Experts of a small language model: width 192.
Below are experts of layer 5 (counted from 0) of a mixture-of-experts language model. Rows are named router (the router's row for the expert), gate (a neuron's input weights, with its number), up (a neuron's input weights, with its number), down (a neuron's output weights, with its number) and show model dimensions 144-191. Each number is 500 + 40 x the weight over its row's rms, rounded and kept within 0 to 999. Numbers have three digits each.
After each expert's rows: a language model's description of what the expert responds to. This comes from a sample of Wikipedia text that the model never trained on.

# expert 6
router:457484487496428524519482449561549527470485554516584526461543518505491474522509511537554439508490510494481496550531525526501503504421505498497489
gate0:590481535489556463541489570490542473504483543501453537467493488435555461523554486525455493524481490494573397553490542478509522474502501506457517
up0:490493475520494508519493516436457459462518479537463517525487487494525503475503574528494539532472494530487527460488465491499485496464425475508474
down0:544463427522475513506437438555492474433441508576520539500523501480516448442528500470493570490454468497386436540567552451526492473545475480542543
gate1:477477458547500476515464480514414515454501518517450523450443493502508532513504566471532489533534503474466456490502516463459565541500530518527443
up1:488470422508467524458485536563464430493446462481565434493529448447440494503454440531462442546542466525482480534480514530457546549520495468500464
down1:456468524443476509442585514487431453479480499513512467454521481549593510517549525516493495476578479434506510515431514431574527565491437503547550
gate2:445527552485488523410580533512510515535502499419544483515503520464455598556500520501517516604474581541485500477445495496477528477464474508488523
up2:497512534531559490513538515436536495527525515572530497505403466552607438513467524422486479460437593563499519516509546433525458392556409463558505
down2:479551511515483505518579516485497601596450481466500484513593495444490475544517467534504546546514454480510493467489424501493481499465482484527470
gate3:503519460498516485445500472566506470436510513491426514542484467514413468553557469475508462433489545440552598537480497468461506520563595471551538
up3:449449547550449515529473501520462453549436469498549548536497458486604528414460525505488472529485437539426509468506512547510518508502489438537449
down3:428461478473474481550443444526459501529558583533576538478466453534523497540515483489473438487481493520452504497489552519504517488485460497578450
gate4:490445447472480539528493520484453465494460505501480427525558521541491552480484547545491507528494497546497459506621468429533492490518494429481451
up4:465507432452454518525528538572513541524585539495470449535488535500517563556485549514512572506511531472527507509512474471554519527523484489504481
down4:493502532536511431474462508460509466502515440506459501438512414431534561544538496560534530547506488447523579383519495527516490429550503512492461
gate5:503502526428480526444511439511500486490488486503513532580500471454489444558500523450497493533513560452496562520500490507450557518591489476499561
up5:460542502574503417483468495528530546510433460507502512513555494493527479487488458506522487464481476578494450594485527561500545547479532499514508
down5:388507552444446527504569456568482516542476551531515534481475516477498519519478432550540454491508500554508506489535471472538478519550494490471486
Final pieces of common English nouns and suffixes like -ation, -ings, -ers, completing words such as flint, twins, building, signage.

# expert 0
router:454563438471467502531457508529593482495563569520534516495520510465513438557528508522540526511393595454478548485538547505457489545474487448531523
gate0:492473572481529464560506502491511480540453451542591427524529518527521543492465502466487537526519482512519480495547482569466490543560569491503485
up0:434489452573511519473522505470478457474538542475486491461480472557393425519588570479527551485482437519494457499454499565456498552497482453524597
down0:489541523542502502516461548493441552484539428461508507505514536547502485505499608420504580521484534528444580581539550539509484490433476516479481
gate1:541407531532481506517531496499551535503502477478523580486468456499530421572433513446439528494515518493470533472505429494571487467522430524501613
up1:523515481478512446452541483456514540503462503448471490433484474496513485484479494454594441481521492520475565435567444499480474507560512498452468
down1:540451465466552551503470502489612504483581449493507466539541511476457532523507523505532541450456535545558502464489505490485453439410521517513555
gate2:476466472581495530540496514495484449508564381437479462505584491515468446503518539587499577478541549513483502522479554523514474641517519436475502
up2:573571453484509469502545498500490450482386499552503556482476474532481444429499551549479481495510406514573474470565450444528547427482483550525525
down2:513501453499546534562452592553544457515607491496522543500546460520507496557524493514565499524472528499586456461506475468489452570528426424524571
gate3:536477507490432479525380494553483555549564446504478523507502493533512483499460530483552517443579518511494530490511507408474464491475550525476597
up3:466487456536435597471418427502489531457559481471436474500472501497528498478488521482531491481480484491512470516520530467483493515484516469462523
down3:551461494432540539526557526482467464477454486521532504460482507488516507528595544563424533497541461601480489518493505524534539471521552516508474
gate4:537507451424475460583538441503487476498489548430530523565530489430447494532539557463503462438554514485504489533594483522495498515532526446476440
up4:513539505515459495465526558515472543507497478532500463469411520601488509481467530524497541522426526462465495524424474465550515559494468569582556
down4:576583531467506532425478490526536518510458582508578442518440419491421520489555487525386520435553497508499477479509510514507499533542503490558548
gate5:496499496543490454490502507495499496481544528517492526471507527450551481481473495467486543499471565543463451504477578517484440575531489490499543
up5:502510433473556484464459468499504537496448514467513465414536536446533522379561542483504612434508479480445460556495527496522489547482492512555499
down5:492457566512483525545501435492461548557492489444544568502486530554445468500525556436465475434485529550462554550488518511441517423473500493507491
Hyphens, colons, bars and bullets opening list items or following field labels in infoboxes and taxoboxes, such as "Class:", "- Order", "Released:".

# expert 10
router:488581464461487520549492461528526487435527527504576526524465494477497413499533555596529487522480550455545564525521518520468529525473494471537464
gate0:537506569463443528516494454602513539462479527545477455444498573497512488491500535513497475502490483499498458511501512550500454493469471449487417
up0:577520547470550586461410555520463544532455496513560520502405517538544474499483513524480542518563585439484480491475489539498484536462491518510472
down0:510588508532485548471438528411511491577506532524520567464504540552606477524499528477505492519480439546512543469442497472507431546482587544461499
gate1:484530494517559496498424518448531434483442474538491551514514452486594500547490573486472492528478484577505498442524512484490510463480534477558479
up1:468466488450469541495471537509509488458552527442432532547524526519464451456468481480473455556457547471494489566414434526511441519515459482525542
down1:476438466501553509546512564531570407457458467553515497413516510491507523579499500527499460519525478450544511539529514460499538526591524463522534
gate2:582509527477441525503520494530577482511401637484474580490463514439523476470524523529501545559515530437452566411490482545506474483472536486546498
up2:521497530544483529511499546510552476494414536478537469583552502503552473491465510525480568424547438501496486413485493474503527505421554410487510
down2:532521517476610587521507457463478465458431495475529542533414473508498497522547484435465508444474501433485504512585453502613516530489464469485549
gate3:515520480528435517469390504513494519577426497518529569519474474529500510485464468620511382572452491399492487513588522499470518460527441507497531
up3:514557427466498494478494483551462517583498539472463545470490560484509485496575504415574551510527505504550449503520552573511457509490506500468538
down3:468474512467504478490470414478491464496413496553484518518461492463437483511488564546502536461438479554442453536526463489530466418574555512567437
gate4:527465504491478538463526551538513548501450508541439549438504477479488431583539455500518511541536510570567477419475488514527493589521537454462469
up4:460443454510544437470599499510498521486506499547468564538507448474531455518504525517452520543502504562534521508492526532512501491443571461495486
down4:494435446488488417455529464487482529468574488465418458541542554466467471493452543454454496422473519507499510555425495491458554454482499472425468
gate5:531521556599532475487467436534515527446512515499541516482464467540463501524441556506497454485450473517480576592537481454365507479541533484459537
up5:540472495525535512484465464460557508499526517449555533476472516431511549511494515499497539517496452482512471556532532509498523497512506548524536
down5:494489540599474484469534439503510496540482504469537528499484474509531511380500448562408478432481513508553435501468453552421491511503519556516434
Mid-row " |" separators in wiki tables after names or places, final digits of years and numbers, and the conjunction "and".

# expert 9
router:488557490472429498519487456563512446505522543495556470525511496530576427494544476516553487473474557422537609482565513548431512565482474484584504
gate0:535531516548538484486388549477513457537520425509492505509499449513492511537451484442450463495544566489495450461434537507561516504499520487461545
up0:520517508480488512416513422478496545504519548452499473513478529530507484527517467509519636541409483544457504500461517486436519568526481502466466
down0:528517495488487579528475541484422472473487507437490504646522501499506547442558495557516478457508482506469467482540481444516467447524519463476548
gate1:561440468549507502477524467460501579520454561491554511514495528496467454492459519488574571387484539520519508587517490523484482480522543504474520
up1:563416448538517549490516460537474472585521501491611489575468517453493456469418487505491499507530497491461531541575506510443466453559505505459474
down1:459456532534487502566483485520503478532548498547527558518507545450513476495536553486502502492491504488484501529495471402530483477468532460440459
gate2:475462590473445538504505500401497479527582480446486538426467561456545509479475504481516475500527516525586456504485487509500568441488550517518515
up2:565472562520469605491485435471486554512414539496445568478474547555556456577495486547433566476519478556544444467465500498572453501505518574499489
down2:509480466435492526502535527573493389586487444492477453525450488446446470466509447552530500496482487557483456521531450461419517404512444483395540
gate3:520461473512517526572553495507523526512455564423551451515575455484509488507524532549526517441451451521548493545508444561476508492487548528530461
up3:449557495580521468511466518509545435493467450536498550542502481476553518556513467567465490431549475486504555517478482532512514521439495434501542
down3:538523498560530418562510529384525471450520537487535421402479531583514480423466432530527490531521518537503457506527575556505464533411501464528551
gate4:504465463483552499539553505590552506609540443460469518499500564502390507534491451545482530515509489601490519585443542465454493499487531561399483
up4:524477524526509542527463511453493476456459516491497510528527496474482477537431473568541482464489501457497455430599501433533441494446492437538471
down4:590554492554540501487540537501467536455487489474535421456516484525497510457490439461564462487524515519521560578436477542530477487443423508442552
gate5:540540589508462467502534520508435497540481568534459450491509478619555479495508515456488462537465500492508522528548559526504539509493475501463429
up5:480494557470483433521510524477436489433565478498488500481524524443539479531519432467463525525526577441522490445537493515505503483476468539534551
down5:468513586463595510486460517529473516522504589483392506483496421530515502536465578566491513472471510503458534511498535504549503484464532514502551
Articles and possessives after prepositions, such as the, his, their, its, especially before album, band, film in music text.

# expert 4
router:475498525482458540581477505489497459549583529498555500489504445488525443552524482533525488479459533492488524497508563543495546556474485366496465
gate0:491463468427489487440527518443515439457486468484568557501499496455566508487451511526492547428469458477540553527584443459541425450491508499515552
up0:493457577552560496491513501541499535457494502488476421464491551509465502458488495492517500505499441460461548543472546539453536489480526538595481
down0:464532397520492463518503535522473509532515539584499499536461513514560500484504524513463492463502486556482565452455476539460525426462517460523451
gate1:511435558478495519520520544488605449505528520519515514495421524531469477541554490530429467563530493504466473511494486468536507513464458530538432
up1:476468555419473527443509511451502506506488502475526580527428573534554457499454503524403508501506499464506476499470508526527481508508494472498542
down1:557492534551439437545476513544428510472415531463504519508445509484537459515474546480539482454511516421511455415472470519506456509472454458565560
gate2:428537489526460542445445465485425455538496506521608455511459453445493463513492542431535501461546496564487475476426494537507520503520469483470493
up2:505477457549575480549471545552494535467460479480498470568506577544432481491505390587543450498568513503515524591592549444446521570424489515564517
down2:499524505505494470522558480526470442508480549499477509510558521556569478611450410550451423518474551518415505536495558483498487476591501500459424
gate3:526466494418472426494538556559537485458507505485501456476494563503494453564516500535454529532506418568549521494467510526491424527498527447450549
up3:482468558510435414504573537537497520552472555477588448494508526546490476524537528490506538561581507569566466495498528498480428501535534456496539
down3:504528506424461497485446551527417516454562533552455548539452501527517445500511525454575487515525505523519478545545464495549511512563503572550456
gate4:512415478413480524465465521483410522525518477557577482522473511480448452503520542560508481535491473465457513480507524525481492532461527492474508
up4:522500495489526595523462526494482463502501467533535506525480462536454543532567508531536506489471472471499568427522469471446538523416487535493555
down4:562455491520515509455522563537488583439504442473493528532484534453505419438454555459510519501490522473518399504525496509536480554528501499518521
gate5:516514495553512514573537524416559499530458468488528528474478508478472548585486472468485526580453436441507556488521520549489536442477541509540452
up5:425457451515528507529535579475632508549521509457540486439531506470425501479539488475454537550523476499538519484468529541509606492479501490482505
down5:496477475429453406534498592498504499527519494509431553481425502426527491427495530501450557515505509484587479501533557545490478514443558474495525
Double line breaks after sentences, infobox fields and == heading == markers, plus digits inside coordinates, years and table statistics.

# expert 1
router:521516484464476525529493419488485542434459558524512485401503489481551464481520496565564449529478526439472513556555487591439506501478457481545512
gate0:483593490460480525479495484481495569581451498520518473503573499508504437485489498520511491430506507461505516478525532463492411483512482475567485
up0:503445532498528479549476486530495414451538497488470550477480521505480526532536496514476472584524468527468516527453440483512520519475529547428499
down0:491566507487478493488577458471471475420454553483528479485550480515505557580543510473439483535434485469484536536506476565448484492573475546511528
gate1:535577488509469535496569536469513493478478462527489583506493516490505501530514490454469436484455470527487510450513515492468450544503430517481564
up1:521486530516467447501479490494561481493521516579594489521460533506443489525548506445537540526510448489499448534447513567414532519542440531472525
down1:509471553510463500523556484496484430462539538427543433497486533483493524541484457528518423518487544496573507498498479482601441503441547502520576
gate2:543484531473465514488511447551510467489499502490551533478467505574526588595565456521515530506520526475481479454462457491547515505435434448563463
up2:478413524499505536492469552479517466521453478450538539491530539528485484493569418515494490535494514550539480472460521538540503490586519485554452
down2:480513507511498505485475513539490558483520484510536512466489486510470555423534561518538500478542534515511430488485507532496512500472448462497458
gate3:514533429469466579540508555527476474462524527473524519500457534490455532455462506415488498511543482516516583577465505499434511468513516413443522
up3:541470505543506465552483489476547543505515519501494465530489485488423499475513507574553559495503442436518531477436443512485536467483502446486527
down3:546485520449460482521574506430525490508500506484567487414502568429491510484463535506456487504510463575494596519487596527565561532499493497442375
gate4:564487477509510493582516533527509509482469478437493495454460513527478470591484469529482476528532534433488491478493500473543498491499484525544515
up4:509455496474503478573485536540537567517516472476498449503459480515509399566539473524458442548580557494544545468502488510572502539452480508551496
down4:531513517507568541531597502523507536520481499495560497510553512476459538547532520526526478524544478507586507429441489478528497481414497496494470
gate5:552474530499434467525491498530482451509467483408498572562411506505528469527507509472495484496467502580509523564534537516448476489545510470490504
up5:482504511562499565432533554463534501434553461493465469482505501454487564431552440470561508516586501426516473455534465506508556491480557496505512
down5:469452562516479517528586508497512523497481545520517450489499527551487491479510526487501443547477503486509554485498506528549529583509526533525539
Middle pieces of split proper names and rare words, often after a capital initial, as in Sp-l-itsville, Mo-ff-itt, Imm-ac-ulate.

# expert 11
router:509592527524492487558468491519525485412508530497516551476517525517533497499502460453524461531432578491512514490532570495460543588505436521483509
gate0:474525463494526468479533509441549591506457490520446512499505550519449544535418511443520475502481538537537510531498549520494492542471520531554493
up0:516488541526476512587603530466474502492477461506479518485473476577490456507510539499502554547474520478489611473475468535523555498449437469515440
down0:499481503442534461469541472524618531464449486522477513466471456489489529490467432473441549540530519497510413436546438489507496459546438404462503
gate1:572506561437492517516467592496467538465511488471517522473459491573534476525560549508507495492474493584449452578483521525510467535476491514456496
up1:512545500508553465527425516584498494483500458525529585505499462467514472461483495549461523436489525505482495459488546486451495543515469564499511
down1:501531480601426456556533564518505484471557513504584549504467509526541452535522545474499448400457442452527527484507480509484492552523595534527510
gate2:437474524498516453531570413483518397436631521443476448504513543532506474532481513506515532524516562489459452512514536567511478440485510463533563
up2:446471493498506495508616453505493490498517466435569504434411482506484513531549480487593485518446534520514494499494424551498505456478453482477473
down2:477527551507503538504502488559555490476436579488507485556523537561445480492500534533504517482524524479404494517535533557502507482501511427553506
gate3:492535508528484536537456438501504513489500477490498438464561499485490499469510402492537544535407523518455469570541483524483478467500439449467502
up3:491507495558516500481430495460485528522540491503479505516466490438505464515492488546462542534460432499470447504503529512474420520529422480432570
down3:542484503535494460502506497497411575456520542530466512550469530530545504493439485430496444508520542522497540415473513506545545474486542443478467
gate4:526551507451531458430475579546508479498521525509526484563425467495527486384498530490476512481554561460483530406461500468476463475474444471500471
up4:479551448548549531567505443547530468420468444525501459464509488557513515495465541520472596502497518526554498455560492542519554457541510534546488
down4:579496511539494528506413533564510484480501457549443505470502579551527524512580510506471558394468511478503509509515469530490461516460520450605487
gate5:451494494497484441522532473464484442506461543556506538498489561539507544523499525479569416522525518560474469534457483438579515514474507507417541
up5:516498555522489538474572613422459435522495595422431533526494477457509507511557504470447520446482524472400457493526451470554483484489495466515544
down5:475453464499445482462518510557509500539495502573527471458468474451512504475538452457588478484478505543480467514566490490489497555421463439567515
Sports and contest words like season, round, Cup, League, championship, record, plus numbers and positions in results and roster tables.

# expert 7
router:506514468486482523532487442535549473466506530531523494427519485506500371506567466552542531509473566448518540528568577526476511550492463475504543
gate0:499485425440502485514543504493456519592501562530474494498509510482486515523460509461489570481549520524536596523442532536485493540466506542469530
up0:512523520557563483454557496526494524445516492523462417469537526593476472467479495482517422491503487485474462535498491509533485568457515501540497
down0:469525486458561518487469478580467525507509507536519471525525549579494535532500404491468561479524502503464554503530536420513466456449508515392587
gate1:591443424510515520544514517504513418490497481506538493537479486525496559471515522453462509411471473512490465506503565550496498462519600536440490
up1:507475434536401490538516448512485509563563485543536510516521478468524525535507554522469492552426435475521542486459520471510551512554486568521533
down1:550491556505419468569474570449443485469463501439517500497508503499467527571468534563480498496502506507484502464510485488517542490497507382545518
gate2:463455463509400541585473504545508474519513485474508458503448496487596523478572447459489493507524506483495496498477464435533506525566500454551486
up2:540546496545493534489492560501432422470446553515535535550432464517428546467525531497507561476531569429481513492571469558503427487567501506505555
down2:449503576469497534479535536548505488465492593483438511529544508459479566469512416456540558522478532544505552540463525513473483487465532460549469
gate3:535541468507568507551493544438518509523504502411581549566439562505465502498523500453520520582446464576527572507517464514521496447525521482468432
up3:455469563538462510488552505487536484485528390488483597536581522486509566490576526480460477453542441488502464469498468481473440530494534416526537
down3:568459573520485459524402491433503517494500468515503544527566500532499483501490501469479465474405468468474467480485525503546497491451517484431487
gate4:506466537524507587520567516504478564558469451544530442478541466488419508496532453572480577476566498485450523509442464473453459500452553521523516
up4:560556456483400575474544495522485455483503504536507472447450474540513530490495484506535478501532531344492525547453503468492529455474504548451486
down4:474572554474536498543482512511491500579488462533490556568495496542555570536451484450509489541513464489474574443580512491496462511489491462433521
gate5:532477435524468481455518557493504537418480516510493483488532504537527504536493559470437484472520502503530498487476488531437552387530513500480537
up5:576483466529530472495519522479533527390541488529459479531516430471492508519506560536448499524481412441516560526512530450513516484582529484513537
down5:420548472500454496503569515472498424519485445485596537473481476474482496533489499535480467560493468528433492519504573458533507520497532472517556
Standalone space tokens just before numbers, mostly years and counts in dates, tables and scores, as in Inaugurated: 1926, married in 1929.

# expert 3
router:502500462481473533569477497525529476486514502478548493536538452485517472545564508541511471511449555442465518528553556506500485532503479459487477
gate0:529502510507510517472544522485556464527524504592542490540477549526516425529554444544510546534485526483467554477487536508539536528578465470516487
up0:503442494456472532498538484505444521565482553527515515442594470478516479504518472478457488524469516463562524507489463534488512594482512572531506
down0:560553502537542444489484525484480472454515433445496478476472429505521529464571503473558492513536552515537510432473440510531447553531475473399533
gate1:557464581462513447516511502413495422519496527480509505451465461490472527425523512572519492522531528554472479517535535513531531500384558510534511
up1:471495472516553507447494514567575539529511558482482461519556501496442432507573502481484545492519523501425538485554488512494465454484590518494544
down1:489478512499499501461536476482463539500448497521471459497468502464566511502525526530499433521563540489579537431477495462471450528565535526547509
gate2:585486459494521469402527515573434538470500511452546444547454512556460500510456508440508450525494491529512536505554463543417486492451528562535492
up2:514510495435505520600523394471463490461479514540514503556346496489475430449468481454526478505540514486527522494482552487540459484488542444576415
down2:522468525507525535454515461491518467563467514524506490476550499558438505532553481481421495492450459503507496560505491420515494536551504546451513
gate3:513457608504457489462492514463504431496554481432541490462506481456513509449515555520505442467488487435473513456515450511547484508498501441514454
up3:528465621573520529484413440463500492497505534502568514484490520495559471484469528503533493481495518457525458443494520519508503507459512464506492
down3:493496505419528455508467484528493473489492511536517500571545466496504461471527496509462482495508573454554554502513504516495479511571616519471420
gate4:504524445457513506473524452452427509506459561459517452487462540546475466511490446440489509431531473555520551566484532473391506536476492499557443
up4:525441505548484533474507515497493505476517506526528484527516502521507563571529503504528455544498531533573443490483521531611528483539476475495538
down4:496524474462516430517516434480558509539464487541523483560473437490493466495484600453525464459533496512467583512505586438575490509459548553433514
gate5:466541568510534499445513508481486488537549532526503529525527435471484437469562457476534404510444546450446488534511506550539551598563536449503546
up5:495486466429542519551557533533540466494576529444544486396510489484495535568412553508519535489500467518497577434431468481471478487484450536465595
down5:503478492557469485506480452445560523549496562521547487469532556505419511494538507495511496552507500437514436508502518513449465526503470525525580
Finite verbs was, is, were, had, have right after the sentence subject, as in its population was, where K is.

# expert 2
router:500497448463450519530474500528536472496490518563552425418479407478465479513549525597523456531466545482555528509499534509513511488492477521568507
gate0:508481482486384572564552528494524488483457491435489464510460497423531483511495557537577456544562494482495439486581455505430512472485480459459486
up0:549532468529426550546526506517537457516531480470509451505428460466501498502551590537519459472515484532447498574599445481468507450508476557502477
down0:491464448551581484502520497556528537498479536498469504469529557431488462461545536522503471409567509470428517538500526523475525464521440499504498
gate1:523487492409438557524483436483487445488484525613453508515522485556545412498495450504526536447428491477468448562547521519509517513429430457538563
up1:552514499473438526512478465453533476540469522606491529511515532542501456517560494529471538522514559510515464513548513491574500531439478459534526
down1:562483492467476513517465432437590483515515459447459561524535478542484475422475536486460443540528484459534430459479468421527531472495521490477550
gate2:491532496497436518558536490447540508500493526487491507473498461437476493543561558620479535488426474479529468502486513517513517522490475556480515
up2:527466505494515535566511475501530502464485463460550494516453506482523538538527541547538490420478523476500495517492488463552514459556520479489491
down2:501485518506484450391398522539422505517443508479488496532540517497541531462439519494493563492605544435552478575519549530484543560502487411482454
gate3:431468493525484510459491485375504453490524532513576478521525482470566509508503456446573498574515511494483459429510495464486531496504474477559447
up3:519496521473523502570560464472408492563488498492543515433467478574472478466442493492509515513430426492579473461491526506502566547422482547503524
down3:463473432602438512437509498475498510514491514477498488504475458542521591492507505480516508520526515502515532458539521479515532519552464554504483
gate4:467538485449481521472494482542547507502556460543507495490475497506519521514506562474457498524473495576514520530548532472417472507532468487551493
up4:442515476536429541454431490520444543555463461490466525515533477500536456465458526515511535487511411503453522483514521617578502503522505483527500
down4:525534496531462527426507498521534461526515472441439508562472550522492563486570466534461559471461472474489513519387524589559579500486570473491513
gate5:468640503518508435549518523562526552521530487458502493533577467432473459484511466525516459455534482476504526469541476440461515413494424491506529
up5:451548480550506545457460452553490531500494520497429424533562490466508535509511464536500464531493495454531501421529488467474525473458425488470470
down5:478470542513441535489574470471539468514551516501457559457466560529535529446538562481523502512497540535562534513565482557509487567476512510559562
Word pieces inside German, Slavic and other European names and words, such as "ä", "mann", "berg", plus the opening parenthesis after a name or binomial.

# expert 5
router:465527473517465551498410484503532523466490540540511500486544505539506514502578514510534483523448497475449528515485473598451508499449468454518533
gate0:519533513469501538507529520498477485598496505550484433481521504489421456532477539538491507565448449476511525500489504511537592499525503465454471
up0:429515466470499425550514443491578521375530476482503457513491458550542524505537481504524556504562559506491503483503495480489454530467487437538479
down0:443567427558508545588419514459526505489503523449538503555536527486450513522549525470479463514516541537478508485478470538463539472498469502483517
gate1:484469512539477577534510547507424487440513540505501501447430417486454521490466452485522510444537518480503435484481493534534524470485452558537557
up1:458489440566435545506491547559447465504584506485542542518484525463517545554556519486512446556495483550485555483487525489496458437489480543487575
down1:488448515469514456533516434507518503503430443477491503501462493505494470448468478547482447507467503505513576518513487524462483508472424519489514
gate2:550533526526511512513572436515508556456532455412478487532440514536479454481476535471583517505525430490484545555538530487500535455523459526451452
up2:500490526454572556526541420442512470518524448526432518534453469422568457543507504466473468511482475583560431496446465471474495478502489517545480
down2:456485496499489450484523540511470549473566508526540509448493478481516529486543434486543539507406467451452478483483458456550439443487455490485481
gate3:510464473486454491471483433498472471525455474530483557456512511492434481501585530516556475492545533445518426566456437486481532495518469436457464
up3:573560473466524462508536463470479493415516493483504530469452546518431486460475445561487472536484459475519541487521522557441494455471491459592472
down3:566536459541393440534463439502463400513563504514500511494529454470428494509604518562534453524519484565475531537559518513431432596467516464487466
gate4:582454549562526445439428509532536448493575554471426506577452504516533494485551539566477577496473495555441539489537524470469451497465486484531446
up4:478500527457482583496546527444476531609452481518494484564492458459529436463439466448503557511519568484479445506487479543607557533585511562489488
down4:468476430519399490506424535515503575497393537550463496475468482537417536465524429462480554511497459510446497473491465593437473541459504501470536
gate5:567485474487545462459556466516590546518535455546543469482492518481409519457454500538504494497516452443476509502551539496510468559502469430473511
up5:388498598479455546493430556453480500463506554478497529504487546521549483525573545513436506425498456576501451531466497515474522424472546561545496
down5:506505490516513496528482457427541517545470501544437508531494530579496497517499620537514561533483512499555454532485526465419468467472524476566547
Periods ending sentences and abbreviations, including initials like A. J. and numbered items No., plus sentence-opening The, There, It.

# expert 12
router:529510465515497550507471490520546439484535519526531555450529536476525479488579469532588498546482520444429491482478504524427487518459433498524528
gate0:501456505534542513526506537506567472533456469473479500432562477504479450486487551540524468540479516463503496515456488506494498472448382532502518
up0:432520506513486460410533489477527514519473510511498487491529494519471496485496517461404484486527507474440463483457525559477473549546497497504505
down0:511495365505505502492495518526503429531456584568478529520532496434650519456473496484536522550570514485553466518491471508474477444500455547581502
gate1:493480497540552509600504544507509525499483518548454441512586491471517532560506393534539509471504497531486410607509506449495448596496507521543431
up1:495565495495507477534507592549485506503562583424508555419621504564516460482487499561533542495484555525494521464435477429511470468523504517470444
down1:525473500520491472464524441439521516541435455560443550521439528490419516527494452428462506451553482514469488483471502544513547588439430465492562
gate2:505462434510497484510439471461528469558508451455506513487431529547520491425544420564488514548417537538489532513488434468467494509464438512453503
up2:509460506504468520472515413537459486543496416453490506497513525508484525476460449498464557508420530514475599466533490514473454420427447540486486
down2:519414489518467531520507585472481453498438438554593523532468495403520507492482553425476489560540550534457466557482514441463487444506551524468532
gate3:580614510471500488421545491506478497395498521538492467482506440462528533491445490477527488516535409492541518503434559429521511504546486482575426
up3:523501479443460470505545520516550463446576582482485498501417547619500472481516555527451475520533479526510536417515569484472467514534571482482522
down3:489524468447517507449494481503514456511445472526470489447482443517429493495552462508482449457542499509461481479486489523479491634504501427511476
gate4:443496541515474487450536509483554510542540497465499486452550530465487537510540551596380501541507516453459491572434546544443514526481508471583458
up4:489482476467510520506520484491503484558497516524521493489466532537475456497409424406518429460523549496490538462468557511451473500432470454595581
down4:571463488524530477410549544521545491544469547536501521539474545538495561531522585497498511577443488526485507504452519507476449490427496528437399
gate5:482498502577532470491462433488551421462448548545567458477491513571482483477560462429548552509550481499494605536496530495480542515504472504541535
up5:462565499520484451494495528522541467450497558516523505532430501466536460502512578541465494512577539521469572495510430550524487524464482553495484
down5:442469433450536559506480500456500576476499451539519471517549439476476504487469419507410483536451519526510523453616491575534471604535495509509524
Commas after places, names and dates, and words finishing fixed phrases such as "as well", "for instance", "served", "years".

# expert 15
router:493519456475479550568480504553525450491562520558577495486540530474518401486516541510525481502425536429508479525572566544458541526451475446544484
gate0:512522506550470537525506546605446499469527481441537458479488505485514575568479449498474515513521505442563456476556512530551551458444432504448535
up0:473468448489513524499504506537500536428522541476541466512554480470489455490492464515471488506453504515492371496467535481527412480468462512556436
down0:503524451435484491480500430504560504573505486457516562458510482484512541515552507527531550471533489577521546501492485472441508503572497481453470
gate1:521502488564482447515449452539489524525530494470484528509553632472467531508526492515586530440493488528483516539502536509495524452445549511477437
up1:465503522522523537466574525448534490509440494549556510460525409549485514492514455541437506547507533502499503446498498500479529596546423503537596
down1:486459491501512493439508418491527528414496456501558476526539475448392528469526426519504446438497460518451427519464519515478508545483472546514542
gate2:529526533486485487518418535538519569513507496512467424463479489460570518540445536444535491487518467479476554510491468539455494481533414497543499
up2:488455525472521471519516500476511484459364490450548566532494491482482470450463477442505521529435481530531461516522529500502524491483509509480486
down2:456541489484594505476460554537551519519476461472539493465545557458493499412493571526551548518478552522593587583506481514477518486470523448498498
gate3:529470487481443514447554532536519458567503571478568599498517468541515524547454537467469472528575477639436495498475487534496500457510543500492536
up3:510570578512443555484475443495515512478517438543516485540481468561452530497521463486440528518625404469554577467536444480460499502529538489508590
down3:460515515534502474514550522506462580497447521484495476497503473482494545474449509506468538457515456519492617544506474459441401515501474550533521
gate4:520537491462473515486508483484487442536530526493478506487448538488496484401420490524526523481516497535537532474478532540470505418593473602533535
up4:501489532576546463481509463551500525535510553489488442502514420489518559579536449422496500534447466460462517500565364487524465541514462435470473
down4:497552512512447487554471492501472475552589479467473513481482504511536481468474532515502489449460477492490544485482507463490447505516492530541515
gate5:431518591527537465569435565482489482495563509463499550479499548492549492543527512555480453467482506511394448493446524445447527541500506450507464
up5:502465509422534493497505497473561576449495464530432444505449459516530497535494540498468428561431461494476515525551474439433502477497474508453455
down5:462488515430504543501463525479480528451509481473462529497454487472497510540485524469462448573430468467472527478533498512499485419512474487511429
Month names in dates, and capitalized proper nouns like London, Hampshire, University, United, often after in, to, or Born.